From a checkpoint of a small mixture-of-experts model trained on Wikipedia: 576 GELU neurons an expert.
Below are experts of layer 7 (counted from 0) of a mixture-of-experts language model. Rows are named router (the router's row for the expert), up (a neuron's input weights, with its number) and show model dimensions 192-255. Each number is 128 + 32 x the weight over its row's rms, rounded and kept within 0 to 255. Numbers have three digits each.
Before each expert's rows: a language model's description of what the expert responds to. This comes from a sample of Wikipedia text that the model never trained on.

# expert 27
It responds to: Species name starts
router:176153155128092171135148153167147185157135131190121186148118096165166130130090128089109128107181162139159086134139089111138110137115137124131144053142170113138109111132184124135129074115120188
up0:116127128122125148123123139114105094086130072255113137122184184115146139151139175188135095091129139131102117089138116115133160185145115161111161065108164109062136123154143172072115121091108111
up1:083177161024155125115122061161080138152110138162142109194147127122146143145074136138135087112124089105136171165159056140182118064089134167106131096097151101146117201084153131046114137188202120
up2:105127127142065143109138059131162116115120154140197093128097149098139089143147155169157129121108102122097108115085099120174161170130139156119122079106018106168205106156137138152099118099155080
up3:120113128131098186117122088160143161100092168192142113090059148160164171137141052188138063131113136139165122091154187184105152060161111111086130166078102115115188135093077127134137144151087140
up4:106145163101191087110098135144168191116084159187119139151051083099110093116169070119101096082080106125106136120110130129116105133116104141123126178138092113119112149149139157170123142116127128
up5:124117108103038124106111150177093105085211156131095100146122172137167137154119091106175096093139146126121089097147106105159127114132152160051101106125093127083122146112096121135115161188162125
up6:128142081111138161134114093094123127090145116118146187123090112074118124184097125202114122104166151160157104110114146132118181120185124138135119053096145121118174129122099131078115150074203111
up7:139158149117133153113193144090180155100164105147139154130141125144179114100144129120102130117071162143131162176117143148124131099170221147142167099130079093112161112105092133133121113158138091
up8:150146135148109092162147148118155066099120086107136178142161111113157091114121115149087120074149141152116121123125123131129145141185169124187099125103053103078117159077124158148081158186176156
up9:124119125179100194155101146170129153155144087203138094156090137122131115147102106112075152146164075127094095105149109145104167115086107133089166160110099089087124139148133136120155143143134133
up10:147126100156121127166099120162145126124141102132087092096173128092105110171171063168094133124138152094117149120085122167105188098194152158151128062100141071095124144134114186087105138129134146
up11:148163105057172096069158150103131149207112137090158086105141137175095120100124120107121171106071085108103091165115141102167163127145097147120073063118180070142076154134091096133155082110116143
up12:121174170111182167171113161129138170121127131117107095117056102126193098099126104147126121129157116131113131134119112134096153152135130148125166082126103121088146107139138111117215110144110105
up13:093097092098125097095119115130153144099084117173140150143108167070110164168118144084122131164162121179124188123138181135101164184109130123090082153123153102143105111144076145097103110105170118
up14:120125159128137143110115132147170110133156096151156111188107129132102156131085086177117134099092160100144097175166181128147140177118176157119113086123121102087159201118138171102105100149086112
up15:096136130172075138128087096143054120058107118122144186114096141130111141159140157159190137116159056130122161117124118121110138099145147142133066133077149161121136115112131133158148200170096112
up16:091156129107151075159147097083095098116075090128112177113124093087183190127065138160143127135122161160080153084105166170132168104150154176160070098109065112140171157116113124115148195138156106
up17:131184129150136144142150188160157153124074104174082135133096106106090103147092135169089136108110188174119079090146161106114136072165149125054189076130106122089139122111120170144104114088132126
up18:139078105119073120108093123175146136140117123099195130154177144097088057154040100138104101112120078134125168119133085127168124108175087112104143108126136163103099192110112142100144163153205131
up19:136138142049137087091104149116131146080087172194092092155139131155133155163091102139108125142099142199146122120117077184136165112159088109173109158125127165125067127126117108157138135155136141
up20:110094154075185114147129156109111139145074113139175192120157107177138143127085124133150123070115066154080091146130167179137131098130175135130098182095078107119154188140145182122169168117175133
up21:101133101087121092124132081218117110103150148157113128114127079144158176156063156112104090026104164136146107075105110172184127102142200113120091181119098154097079070130130121141111107129081128
up22:126101112157156134149099146085123079127140162159165147128071132126089103093117168149123135092116102121104107127121158122077083182135147154160097084090119182126112123102093144147090148152125125
up23:112132093153217114123115083100130188125101152151101140121062116099094130208085122102164178122160080146100122044078094105136129088106132198151146112120166043075132107077161141075149147112165125
up24:090154174124096136041169125174157098110127190184112100107200119126100087164189135122094177164022138139155083140146091159153125142110159166141130080090152168129126131092093099084141133153134084
up25:101128158086135125094119158152087125108096176146134129139111100157122124139061085104178106156134113138166141144090194157137131118121115154127119142104112113136134163101152163131126188173159119
up26:106103106107112154097097109161121159113096090164183123109154167135127150136148129133136155139072141095043102153134145131120078070119082147130129164093146136144098144109118163161121123096160110
up27:142172124120097141149077104106145109114094094185088122142170130157114122138083115137099076123195057170116153187161141148116156149170112190123102075104167088157142109142168127090128069145162126
up28:123147088051134188171076100124124098108094111152108129092065089131119106189161139109149098154145113120044124117150163142102148108138131127182129111100130124088141127129074181148159140150175132
up29:108138122157165103103185150152087144084101162131124197153076134180152111147156086095177133117134066168060097099107092115148106157149103087106138097111048131119116094128096190134172111154053146
up30:098134131109091088162104119151166127130173153110134123159139104133126139182134091169175161123134151101133127113138092124057112093060191121078167123123129132116133137081050127091124157109168153
up31:099135096167135118056130070101115162173175149107116121137130158150167177165147059089159121135155151135161124135091128127080141089141121134127163152106142110057190134126109068134115108155104085
up32:102174126080140129105107128194091101107128094169143110162108187071084169144126118116110165043115109105111158129120082125111127151111124156157133086134117118101092127109110116150065139162134114
up33:139155156149139134139092130133152148154161126144163134136074199078170111154109136124164106093136136153162143159120129139123200121162149138119110143143079108138143145118129075111134131144104116
up34:093120081065085128145168089154178127121148192127123114077108153117101138197090133141175124091202085113119145125114163145114111082144163153148111125114142094195164193090132172163101105101180120
up35:107088100122117150068139070181160166106186172150110179130154107085125100125172127134151045122106116148103086175154091076097157151131126115166121182130154136160161205090138128075093088141171105
up36:134078095122144182121108113125134045127121179129129090162137216126151084161118095071160108078064167100144084158075150117100154059139113145110108145103104177190119134083141127151126110120092108
up37:077103137111151080158182080143115066116144118118120110162085172112128162141183077198119108105118113148163124148108109187116140151114092127125097132098124139124145162158118087156138105116118133
up38:152184095173132116117096144119136114169102167143135135139128095140103103141175185136082127126127089152093142209105165152123142177144173048125080137123107124163084122127103041147173118097158099
up39:090147134095088156126116117177143134119094117146129066187067158090127132146081132096185130089100119112095065113095108116091120107125139212122058168090139162089151119135127148136138090141102089
up40:108194163173135175133152097140092089120184127159175127177102111117079089144191125150093102109106176155100112086129085192084134070142126144075131155141130092072042136108113107080110200092170119
up41:117106133123130134140183139172124122082059146150105140147177145135134116112082111092187101133104169161143118094064096162135131087132119136156092139088067120168121167051125170163148085189121141
up42:125193127117121174152157141142110130106173159138093107094153173106128113144045115157192144095130084141084168174132126138146165158101120093187098087121090099173188138155170146176155163186136113
up43:153144151081162146085127131098101120091062132175166160154146131128173098143091148167188123067126144144147125092171138146086152116118191098145105168120133143142128183101119150117125148111082110
up44:122148162106078141108126072157140118125121153188121028147125156049136058168121119115129115144129159188127150134090083141121150135152144149131123091103140131147139186135134231130090132097103122
up45:101095162058069139129160040122064164155149186134175083164104117164050079137080090126142095112112124123148134176130134174134160126134136105172134139090077156132139098156119136162127156198082132
up46:137097144167091113129112132175085114157161127161116127176066131148159155146065103098062100094133049153126097139097123185159105101118179152119153126080108048144111156088076151024136156087094144
up47:124198159078089151161156131127106082112142147128195158147091106160102124153068160133121108120083153170090177070093052134164152104138149082110181087116082087129106060130097104095098153117141134
up48:147108135062089062119106154160167083156136144135182128103146119080135178188125112147153129171169141113108186082110189162126109161128175153158112137115043040171097179136117119136193132091120137
up49:092128116105207189153097128157152135144163077169124103141099082150146158145113066104124173125143144119076171101093143173140080105108118132190129128140123049099137129138112140089135101084094119
up50:121109131156113175136102092062068118202125184133070118161177099114049064142074099158136127068175114110141138136008183137170219088101155118133175087106082158142172107115145131131077097166102077
up51:120140161151123067100077056164143130074197155177153107147061147110151124066112110183104115132091120128099117125097132124121150177134142204145108125066115131143131120116044097129132161124160142
up52:143103120129163070118126110122110084152147149165179077145120165117127164116091085152135158132133073160184174145092113131088145166111071090127117154131136138086121137183152203129142091149104105
up53:080105124150143075031109076122073138149067087155147164142173122132151166168077104168127120131162098137138193136149142139149109125109115112118127142130117136122189109128084148071085159126138117
up54:116114106133066160130152120169114122070173100221093116158146098105159097148099164090166126125091148124151100114113115141082146141114154156163111081110081091118145170125112150063148112117204124
up55:127088098084123131124092137180078130128101183124111109178166212153107117151127129149141155093135141145072158165126089149154151094126126145132122121101117085178114104158131128107076139100179135
up56:080152083109110126045140115164120115169123132203177127099118138113148110139151146219129118199082106129141131124097136122116130074107134137149157191095179152099108143130103127083139141115105096
up57:106130165091092179152098181142166146161144195166133146114184140128082120110089092083064102096184073081149137174136078058133122123185131147148144100114117142187072136125099099142116115108160124
up58:099116164126118172158167144096160152154114127159141173156084154134124146165139134141113067089123124150066107148062079131120135192126154119100189155107124033167166078082133133137168161119120146
up59:102161141150126157113150141113160148144065099126058082157144111115113144172118165188128135109116112086103188149078135077132129171120150107105112056075124143082190163151081126161167159076127134
up60:126088086095098110134104112142107165126106116097086095116188108086007146129090092183086140122157128182111172157098138122067121173077108119176098145124095135034165149125135122137090117137128119
up61:146101121134135166125114160131118146123111253123142165118101115095120151166078089110124122072154061148144108125100115117091121062141211170149151188114108111069073134135117124160096141140133093
up62:147161139098203107148103120111138095141160170191137080129182160130144084171104150183155071105155082148154167119129175126141182129180148117152176072107147141093136186102154121038156075060102129
up63:102143193150156130158120103131133124171165127098209158198062143126158114116101144160138125040138118124081090097172067182126141079146118185157123118108128101127111078141115155150100089056106128
up64:182117103131148150146132114255174111149165154088123125092135154115125149083149131102164109183095133113144141123144146143109175152119147153186150141118148148175149170147093124115167160140116139
up65:117112173117160084120112068188172129179080097149158161144054108105129143137132128085144135181082067143121152096082133142151114101136121114139126208122121114075104129127128192138098207159133119
up66:140128092056142091080155140124155142094086163131171141121120107143168193140124182064110162156167089087099075112096157170093139237147173142121074137091158102166166127111116131118138107123145123
up67:121117129105154068050131145123092131152102167150117171112041105092136087122147116081098149153078163113145141154139079143119106144093093162102177154127176116158083177098144103078162117188167120
up68:094160162097145130182123096165182099143207188141124118099138121083149093133098135163095111091089103073158172112159187129144145158094114167081099160124161117130159171111091115125102164111173120
up69:120149126139125173143123180132165124128161194185079059141073140135136139049046113094130152061142124107118066181119112139113154074126106147169194137117089108079113111185099143150069126112099159
up70:099119113135113169109093136100102129137146120157126128164061160167135117171086051121065063119108147203125156151094115101066170101178139107122131077113150114114119127154107128147117129143154143
up71:159088114130117084128082067141145131068165129081181130068046099092168154148171156082098079147077146103109071163133121222110079132171141149121131149101164112198114145051091221114084194118163137
up72:149138110127144112096132171122112109138126178178132150116186177138121097159155089149172141085058128110134128132120123121087132088132117148169141135107098119112104183137129107094127093111149121
up73:154095114135130186169112126114063143134157102172167134145138120130107152064068162098113145146167160168139116142139064127105227187146104153119123133099094113086106137142134096073133091105106117
up74:111129122117102083121060154106179093074121089117150177143109145141120181162115132072088145104151109143095152138118178124120119087172160080155038142120128112095180101108109145117145138119179105
up75:138101129113111137123158127138087186137171137162109154132077109139119081102165068090151101121147134155144080094086137133075105185132187094153138158105078111149089079133131151105153146122125134
up76:109132105146178164158143132102181154101174093197130131122151173092133079142081151101109123111131140150148151090115121146128168166140085168093121097124139101143099109083133198144094168186132119
up77:122148086151106074109111133126154125096142164162144127184142123169126087153114138135171158118129103107071085136139131126110153152125145092164127124092114077159157129120169104082083138172093118
up78:121174102056168073091152103127070177061146176152091116219149169153118084097131170214161090139115095124181108122154105149125095130144125117090197099102087094091144095097114150102116133150147104
up79:146104118130132115141106180115087097071128139184152152129085131197103088111060123092076108149100092148095136139130091141100150167117152144205119118081094139106096137080145126118156094108137120
up80:152117104136159155104108163110152165100145088110182126168109063103180156164118107165137081104134102118111139199119162153162143095115092128145134122101152098139177133111065134130075099167184145
up81:151104110103136115132108091153094161159091186141125124089106127154144123126114119116134115130131184112108138130106087124115158131153150190214101074099071145098102145074140168159140141159139084
up82:136130127108128117138118143164179140145118150226117044113140162100197139184081135143175160113170079188105117159114102143128127113160196155109114122118065147149083103139114165140100123109098114
up83:166145072196103139084112195094105141169107157157093069176100094081094151073112120150128111091138110177148089105100149122154141170170112224175128115097099100148078083174103107144081137104174102
up84:121133120107171108180114127138135104203034104118104137121058124135147136108089109138158071150165076118113199159147136107144145113148096095133114145108118123128168153181123134114161118152105102
up85:125094156098131100168083120124122162143123074104117113125081118105110110115076105136108181141125083184144146101097094161100149146095101101072164136155120118079168097150088150122089101122183125
up86:105161142079125164097115087128137129105110090111137169153164140118111098172089116118130101113169116159055162146136119152059119178064114139137079077098162106104127181154159129063228127136140113
up87:095149139136089106117153151144165125116055076142073124150135094115155162150084175148142095129189124180149135117088089111124138144194094142167128123107167115104167127132153139101090128153105112
up88:058177106113172134124181139171085143091095151112076142130093127137123078133131159190160134160147118067110143114113163099103130110130188112175102128055115121147123126106118169178138157124088133
up89:074096136161169188161155124114172154105158134121176112130087141126082070189143115132082109093171179178034098109104165128081157105135138131155115175121110136157108111109149149152083142143105141
up90:120124175091141090175152162164083168143123214085134176175175113111095130112096079108107084098138151170108193087154115171122135144159120136057082146103077127075055145112097104086177128135171114
up91:167207117175140182136029145106107102127104161136134134136162142141108067170138112132170118107145135162144181130063131123121172101118184153118195097109116084078157063131096120086109160209164131
up92:101109114151067137155146138109163096109113095140119134141131149097111114123147190119174132124164149122063158152175126144133129108110205113215109079105111094113120150123161081067138145079100121
up93:089113153140148202139081134146160123158112178196131126182156123152148091136130094168119089107101201079130142093136100105154117143129136170164159161114089127122169180121105121142138180116140131
up94:101191096024130125074141171145164145089182153113155086140109147108131158129123143143133094101155116114126168135145180077030101106099123144115185137147130083134213053112129091131146167158147103
up95:123169100090151180103140171146155106097124144104127092152130053119089036082089129107150078080081195140168113082085163178134137021119146138142094151108115159108083140070113071123141151127171088
up96:141191115109127094116126134113094110118118096116082123142141094067142141154129073166112173142093114125111235091093117167123126166106159144136146080115169131077141135093165113175186109100163101
up97:154095120087064113132086163130153146109150173202089138076126180132114114173118136076111114088166193121170071148143102148121149117150136083132142144117135133131131157100109131186148108155079129
up98:135112094129083165156121100110064078143143082198173130140146136132120102183080117127145113037140098102080157145128097097112148133149144166084207135108097140143104125153167105153072161165122113
up99:161113140086196130110104145109096167147057183130187117124104100150106157137140110131104173105108105130060120146091158126077148167144117102138164092096128127114116155151130189117107206186183145
up100:056171126094149122129146200115114154137126076124101117162145162126103166159089112137129099145163082126140106146108192152108117133143129130179144107085151124117104133157135206134110172126132132
up101:069125112109139096141116123144117144142105169140150160119154197110169149094127113192100130150085158145118118155122093151133126138180141147098155058124145103165143148097074149111121129120101126
up102:161135081180148150111125151132124148125170108117170113180100151119118069143127145169096129101086168108154141102118079137104104116150109139119126138106110087149124194114084114159118097099126108
up103:126085135097130112066162144131159142126079114203159126161138138101170190123066121125147105135179056113130135097119115182138150095109159035104107203104153153212117130143117132095113143193069138
up104:125113126105121168135140109148108087135158132163096133054157186157181062188095125153091045171143110113092160120088149132122216117127180088211136096088111165171144166156144142113119208100170123
up105:133070138208133139082148071199131151144141151135155103175139083127112166128107112160080131122143153189092157176163108129093181162161219135161112157114107133120152093120150110060123100133120094
up106:104101099140173089167195164121104095127117103171167108132147153179091176115153133142100149163166154170065146117107128176075118150149133060159108146136079192115219141070128135095114114072128107
up107:114098134145128160224146170134169133132121154105150118124086202159135106181065159180155073121135137138091138102126140161119150142128174123166126144105118120086120155127121136144076136125118134
up108:124133115087098124134192117121068084137180100153086126111181136153154092132151134111138054126173058101073170207154123192147187112132183141162118140106118089122127128100115118104126152154139135
up109:134151132117172165144119100144144126127133119112169160145099160168086100091175148103127173077132108158131203143140157175122103140133161148075145133125122104182093189123116109072208139064145137
up110:087098174101099136156169139137098138096139185111121154117089113096127083120150179122146084051122082104110126154130125156143087121090142108119153166097153107138154125097098136171144222097174122
up111:149166118125196105146162168110108147082103121106161099138141191145189129107182178116154152105097105126190092162115127082110182108138144111181162115110085120108134124081134124066147172169141120
up112:082103131098166164135130097133137124165167187176150133147116182157082086155157084072129091100105085127148095110097124133122088103101104123123179077111106085086116131150134091091154113115111130
up113:150159104115151169147069073131077079140191174129091152159044191154120164137109099165140105153164071118117146163093079148155160085148195122089128092103126131150130111092031104106111093145164132
up114:142138127134105169089107133098138137132112146152173187086162092161153086140138123151116135121084136133142097107124097152108147129161108133113112080112119187104130102095136117070151099119147140
up115:103159137116139125077054139151089156094123100130122175131142074109099119126139183152068068169090137132089191132126142123143133090163137104119094116090070099102117137077119105111161126102234092
up116:122126205104151142100124101147119079155129153174135166137111141112103118140050055112147170148124149137084123152107121137139130142139143070121168132148088049106102187053146156104159108136188122
up117:173106115107099106107157103130161158123114141103119177095141157108129123147116097164120149167108126126087100164147127169095159173098138121148165133095125115161130141105106130132142110145154130
up118:100114087113111151107124132124112111120099146127127100141135069138116103141077073167163179116157069132186141116117055113106137124085160167072101083094099081064136157123109101105122127106107128
up119:133209087181153101135165117148093132171132115161138098100127134124099103116185088115146066096113122116188173129095147151127160122141079183175168074092116136165080179112130145102178140091039136
up120:100167190142164135090134118141127131120103076176154122151129139075144108124088097100115106170175150127139199116075171183128135134099204122088061105118084109083164177118134154123058167147191129
up121:120109143171110120117188109145099137153200133194121125170140099153173125150088132113110109160092128139127122071105101169100151065162175131105154089115116104094155168127095135150106134107145127
up122:136205142131145148109112061123153120123192153127161154165121135132136119104124174095157128109139091169164160132119089141136169143155164041061159084123129107147164155107123112168135116043155113
up123:105143128143080097138144098183130147136081102173077127078114109148181148156145064115099127167145125136137167074095148139132166048186142125104152115131153166077201186115100147107163148147145108
up124:128106122150189136119088117120182169133115148193125154133104117118151180154181107127149131159179130124161091079133196207072126192112191153178110134115126140120121148089100137103102176126107134
up125:104162159123072131169117200070058107139114145193125125124147155052106120160100124171129164076178130128123144188106149120054153155120119093134154145125131049119079167127123125152073177114124137
up126:100109149090069116124173102091077168145149111193133158126120097037118103122166078143133082165102153125152127126143169124087182129085172145085123126134125157128156143169117150124140140119125140
up127:122142136174106125120093065167109112089120212141120186085112116080041131134150126149051111122167164145141110140112107106104170142186101152177130161111088136109120104101095134123068128097168124
up128:170109166082132115103126144130132151141170179194115077158184103161075070132090164110133111067100149122095111173166123130116173193156082143188105119106059118117151159096096135119089074081054123
up129:201085140082100085107140130178108155154138145169133124112065148105152106147161140111115093137157146198136188163181118091085141136158107164154146189162095110141167142132158094115113129145172124
up130:098148166108093165139108082186142140140152131167134104111080154079121106120101152113112133144066080129079112097112106118103155155116114128139102173101149070105102171160104149163110141096158111
up131:113169137128107135124105124118130120149090129149169135124104153138106140185092038168060161123098100166093129185146119145121169152097125121109162149115140120099148122165132135084088111095127139
up132:132169167072189137137125116111121147120135169118097125173164189106158181134139142191105076108152076135109161120091042187125139156134156080142117126101118095158134157103069151111093180112170156
up133:145095118072087111144071076116067138118136138122147109113125139086069138131162117115149115123141149176166154150144147117096138179140140077082102147107089115098134097083072169170107117119202132
up134:106202137150133115154070138161107151123143090175131145095150135093168161122147127145154159124164071126162197137179191143134120105191089128123141145113151127182114103135129170144075130125121135
up135:120192159117146089106060124113155156129111125174092110161132157097115084162127137139111121115080116141082119169139086139153132078124090185196146099119074132149090137109173125115156116062128110
up136:096148078159182175120091121159161093107150122076086120083086064084132147127173163095134082070065134143118148089123094135107093126087185190154176085106115164159089115130063137139086143131172144
up137:105123119100132132137127109203136177141076096082113125156097129138122157171171154120210204199096188166112104132129141158100100132123192057192105099119107118176115167129129159089143106111170109
up138:131104151094079127168124138085106160076075185147153108086128172156051109155088143116110124099174095137119124155127129142116130161093138112169159115107122100103135100141145129183099166160190153
up139:085116165166146150190165101157113080132090117165150154094071134118087089132142107134135146101162116124088057147109100187086124085104162105115146107121180060094123156054082126141093131099141130
up140:092131112134165098140123146155155081099155121086123109120116112106120159078155139114161101074146135183130139083122139144061148128155116149117082117102138114105128111171088091056182108108135112
up141:129181162059139118062093099160172122133097130117147103185097101046158163099108110164146131088094131166138141142101091126081141165118186139089108188115079128134183117154050128192121116151091133
up142:141164071151167103165152095090095119143188123166138173135118113121088092154125095149119140128144143093040150133080163164134126167148134078138141082127116099108123146129138125176141101113100115
up143:151121127121134092157150148080133131150099115126162101158129129167172053151117069124182107124102168174147101064100091172125135054126117159139116105110130111088156167092148125119147114126116102
up144:112144195128140133145115099138175162137120128166143103169130145167144165141104102126128135135156037186069118141111156131149165036130115135119140163142158134156201137154136133118138188136130130
up145:102126140119153167109152159149134198159173157210195133156085150059120150136129084058119121052138118094139095128117177079128126105135149115227193222139115075130097150090062114116063131142108126
up146:104114131112099170113110100150117110123143199176094145192180144103141091200132146157084138123121139168119086134085094145135207143123162125164151116108146072138160142142150075125160163136147127
up147:095121151165177154138161156154107149098100110118087197118126101084151128113147171139165154132131133112089156148112110127133116168115151171057090107103129168184127121063124104165116089058190115
up148:118128112101063167134094081127154119131126196163181121145118156096127075150120099144125142152148173092111124095096107109136208182129159136088126090115122093092085209080106140179071134090198124
up149:118096139113143081080071107135137116181118216155140120131106146169169127167093113168132145138138142079139198117127068141105136169150164137161146114103090077118140160118106089088169104103161110
up150:106150058105141112119125099143116121101161138111143139165100137130145109155169139139171175116119126139117153112130148166113117143062136202120090206091129104128123100092064091170119132160103166
up151:133147130153190171159184100149114170094088164123160137106083163091160097121175149090142109147132069109168142105135125166153152093164159189094173136093088140135135128103111167138160146098194093
up152:084135139097100147131091136120126182138074058112097069155062184104135154127143162108117130164102114155107153091079155183123190137144152181128172166103084112128144120174082164144160158174128118
up153:178099146105124155145160116127116180102119106185112140149190163125213130173111115062132097113098065160126148147171078117144136190122124078146191105105121094114106092151129142137141125150107107
up154:089146095081108142080143085139133118134111112161155150122134133127086139153046122209095154068141122129053086161120191118130145137107081216069127086080108092105087110168110138153126128144127135
up155:160078112122169136159145023068098136091092156147105176104094156127136083152194133114128127113106145119111123071164091186092155117145179143089152147111086137136113103109142133165119121173149121
up156:128130140105106175108106170163134135142177111205174071180195160155099120176115072140144079147172148214113103111069112136107158132203193094102131075098100153100130120088130186122161146105102118
up157:106153100171123131129132133107120103088155159130117128145134143156179140117080102126121106176157122087115132085164123161114136095153155086123162155134141100136088129109060191131124128171119137
up158:180145135114073087099113099163134150094155104170095139165081181136124111189097142132128076058163154143152109184113073131108201152140118141107149105138131078091143123093123107136111119104092099
up159:113113152156130130088171140096099141120106119190149160158079164097114122101089094071104121133101144162162112086121054155094145140196108143082124133121123101043084142189149152126186117145153144
up160:152203096093142104126111202141067118121055103102116079166145069106131130183043092144122058159143116130128118115118135152173175135155123141125129162123180083119106184106140146144152146168146128
up161:115137086103092160132186091189082062120176166128118083124108134155141056147097131164143118145076132175178129116115032142126173090135136149085102132068103102088092166064133140120129084107129126
up162:154111110097158149149101122150124084171143199218098152113130149122124112085115160138101114094070158152106100116079107155080137172130135142123123083112141160106215083172081120084099128121137121
up163:134104128081124121144156034189174098182115178120083119066140162086129155137083101096098107153113146135194138104150127093129160139136122197093087168096082051088094134135117129136087153169124133
up164:163131155127155162065122123143146087186100159129135152082130158131134159157118053185158143131098142163103168152132119173126122129123133100054112114134098104080153194107134130099147147156090134
up165:034097110102168098157142134111151136146079151160087128095099134169101111089114097123167132115133172198155094091121121135086151141187175136112144108139128179115122127103104143112146143133118102
up166:144083126112123108082072186156116161136177129217100067163113120155088143131135171105138111154149160100117125154126155152106129107129105125148107120092042096147156134120119080117142102090127099
up167:110131154113207114109146112194145052091068143118110124147102134111165132131148147134175070147165092169103101151144182144135123088135153153150068172112149098148146149087131194125132172113138112
up168:092137103071175103105130135116146139077162161164099119174156164152127108151130148157073132147104116094091071113117105158152146121201170160216117130086134099106156177140128151104091075112173123
up169:127217124148136181091109119113078120124161088243111135159105126095089091128087120146137084080104118097103115146154122122122121163108062178134138071107154069099148087105130126111139151058119133
up170:070153137152151165131098155109113131174067111157134122093112156117103114191105129139147079136174071141080146131097107127100128113128098132118222098103169126169091095144147167152110163077166114
up171:104132120140129205170132115121093066100162147104165126104102174118128066151101116147089092078105073111107099171128118146110117078120207135144103082122125106134125147111124130078066161106120112
up172:124132207081099156093137050211112099125218152108186162124118189111121138146134156179151133085152109117096114077145159168102126146130158078130094144102074126145117211075123152112128101124109122
up173:098105100121151115077127172136119205114170152160130125164175170143191142143077074174137139090162099121114139072121199178089118127113104121178091153103152112136096148113145189160059180114094144
up174:170082145103124160133040158144123179166177161178116105135070112046173093114144119125124103060108067103099147144175126086057167111124111153131121211123089115172127169139059142113077117167144132
up175:154122140151138133131114146089114165096149137090086105162115100116180160177089146148080104150063130069133092153094165141076131103145111138131092135112082100096101171145124124145109128055148099
up176:102155084138156155107130151123122168173077110107115167105066076123062109177119149111156092124115107164167056097062152137121148062088081168201122080100107130122116149104057102160076101092111118
up177:088135110111178156129045105190073117135135128150119093100150183151143181110168148180180141155135111188124133175073112090117192131135109194077112122120114074142171162178163157143119087119192115
up178:138147118130214089134144155111064127099123130094171169153108224042156182169143137140113074143161040117079144139083155181103114213069187120134177175116158122139132092108128125159146117133089111
up179:123176139045152144159149159133082155153142069196112150152116115064076110082080064091103068171143101127129135094141175126102113151133139142166072090100148131132150196081126124173211125168083120
up180:131118124100114122109134093164133168167102152141144188154091118109150131097033148129146145061116092115119149185120153147102180198126122138085139093112147106169153121142107112135171123087177095
up181:122114147101106168133086078167105173107122144178134146110114119127083137152107052102116088123135086182112104119094156131069098103166190120114131175116126090094089117086095119092162168168106104
up182:064067152124121108117180119144148150103114187090106117165124068125073127099111131067077139066097080136092108141074103168120115121122117099112134192093083139124116091114147126112099129117105098
up183:131144156144108137156117110130186127155098152122152159164135081127146060166113129167121138111070143158124108142163109113128190129182130175093117102118086114100149158160065138150111099158150129
up184:123140165136147153140129114125128140118144117149097195161162123157123088097148094151134106043132112103146178111161174127053103122136106089181104168138130088097073128155123145077122160123129092
up185:140121112062109131132086148173094120115134166183092141148193139138122092133114132137150053133134102230088095162112099123127145142099168112147125087080114022167139161109159177098121123078083140
up186:150128149181184088121146099074116158165091132146156154145099105140129109163128080083157108139169046175145147136140143178122146103129161112123085115125099157098059081170126099147147176179096121
up187:136137151110096076111156127185141192146063138129163162085125114064134171134112102154116113146139143118115132108100169134128139155176163130116053140104089073161164128147136179130099162176182103
up188:113079086123129068150043123147130106114150169189080120111169141084154183091124113156092114135125100133127128162129114111122148156183142051128171126091151093167148159114145167087120118137125140
up189:118140116102081162109138138116174074089140166136164082099143127050088085122047106122108116153096142159157103198134141149121137125062181173108115084120087139162071143131102167173092141160185131
up190:119158144108108143130122045117108058103163143165122139239133180171157173087171144155068138077069165134143110105133139153064182167171161115141153135109129132141136164144129151150140102085124115
up191:096071112098104098165147115163083111134140117085157153140129109148116136159110158107169177120105157170181246112179173155098173133146187098097087121128096103128072153064165123134115085037085103
up192:119107143144119157206083137172114139139120164058125087145132091101144115105075141114131146065141071131121167108063130129112179131156085136214097202107111099059093161132075133103152132073166115
up193:129159102112134149145072137157138104126099174160166173173108067139117110138148120124099158080071073136148119177122100092125156109127133143204135107109168131110122168088075108117171141120162117
up194:150111045086137142104120082167094165152155113154130143153127121103111088080131071121113158158121106138188150130053093157091118152122150132106114159124123103100092166142090161123120109163159141
up195:133086126140106053150090152123134098123157140206157139171114153145102105178060147180149139109161136171065163063122055099070140171147211135128116114128121079089117172109047089065170119105132155
up196:087111160120162164118106130082045141146163084153113157095113135113065073098144156163144169132129083191154112172138087120130154135145115146168141078130126119112120158112130118155100105094172127
up197:117082128111105059138148112177098090137133148152117168140043105153142133150150083114141092122104154121086183138101100144106131041161127194106082180097149181178157119078120158124162091132204113
up198:152122120177145132161155135130147067128071139180129118232149160128125079207123125130074153075185103165129151134127117221126139162142095051033151170113124087148089100099126168151123172096105135
up199:104060110127102157143166164145054183198087105154095107151127107099162109160076140112163102134131177159099082108157145110138147154171117197181066161100100160123136083111115128145168134083116110
up200:097172103153169097182158077053110168160142067109140150181058121147149086154159073147142117127174083148159223152092116126140133146117164079115163158110066080075116186129137132143167065103129123
up201:118108143178079141189125150121149205132164107174111095102132171103129108132126116122132091130091144093129111122125138118139088185136084100155088128128108112131113164111151174118089109027160130
up202:089159081141215126109148121117130114136172117189124104126147179124141133145117078169168138155181095133119162072082094110132139104093170117127059134108115079056159137145108209097145125120122079
up203:157109111120118103197137137132160158093111121128191107128139115080132178140089154133046132071196075135127159114123138107097181143156166097161120227133117120096125138119138131174076121113120112
up204:131158168124169043108140125134097128015088090118096145150125134098105155150112161120177126121068152115114168133106159144117105117093117106093102130117151143108138177150181136154131099043107114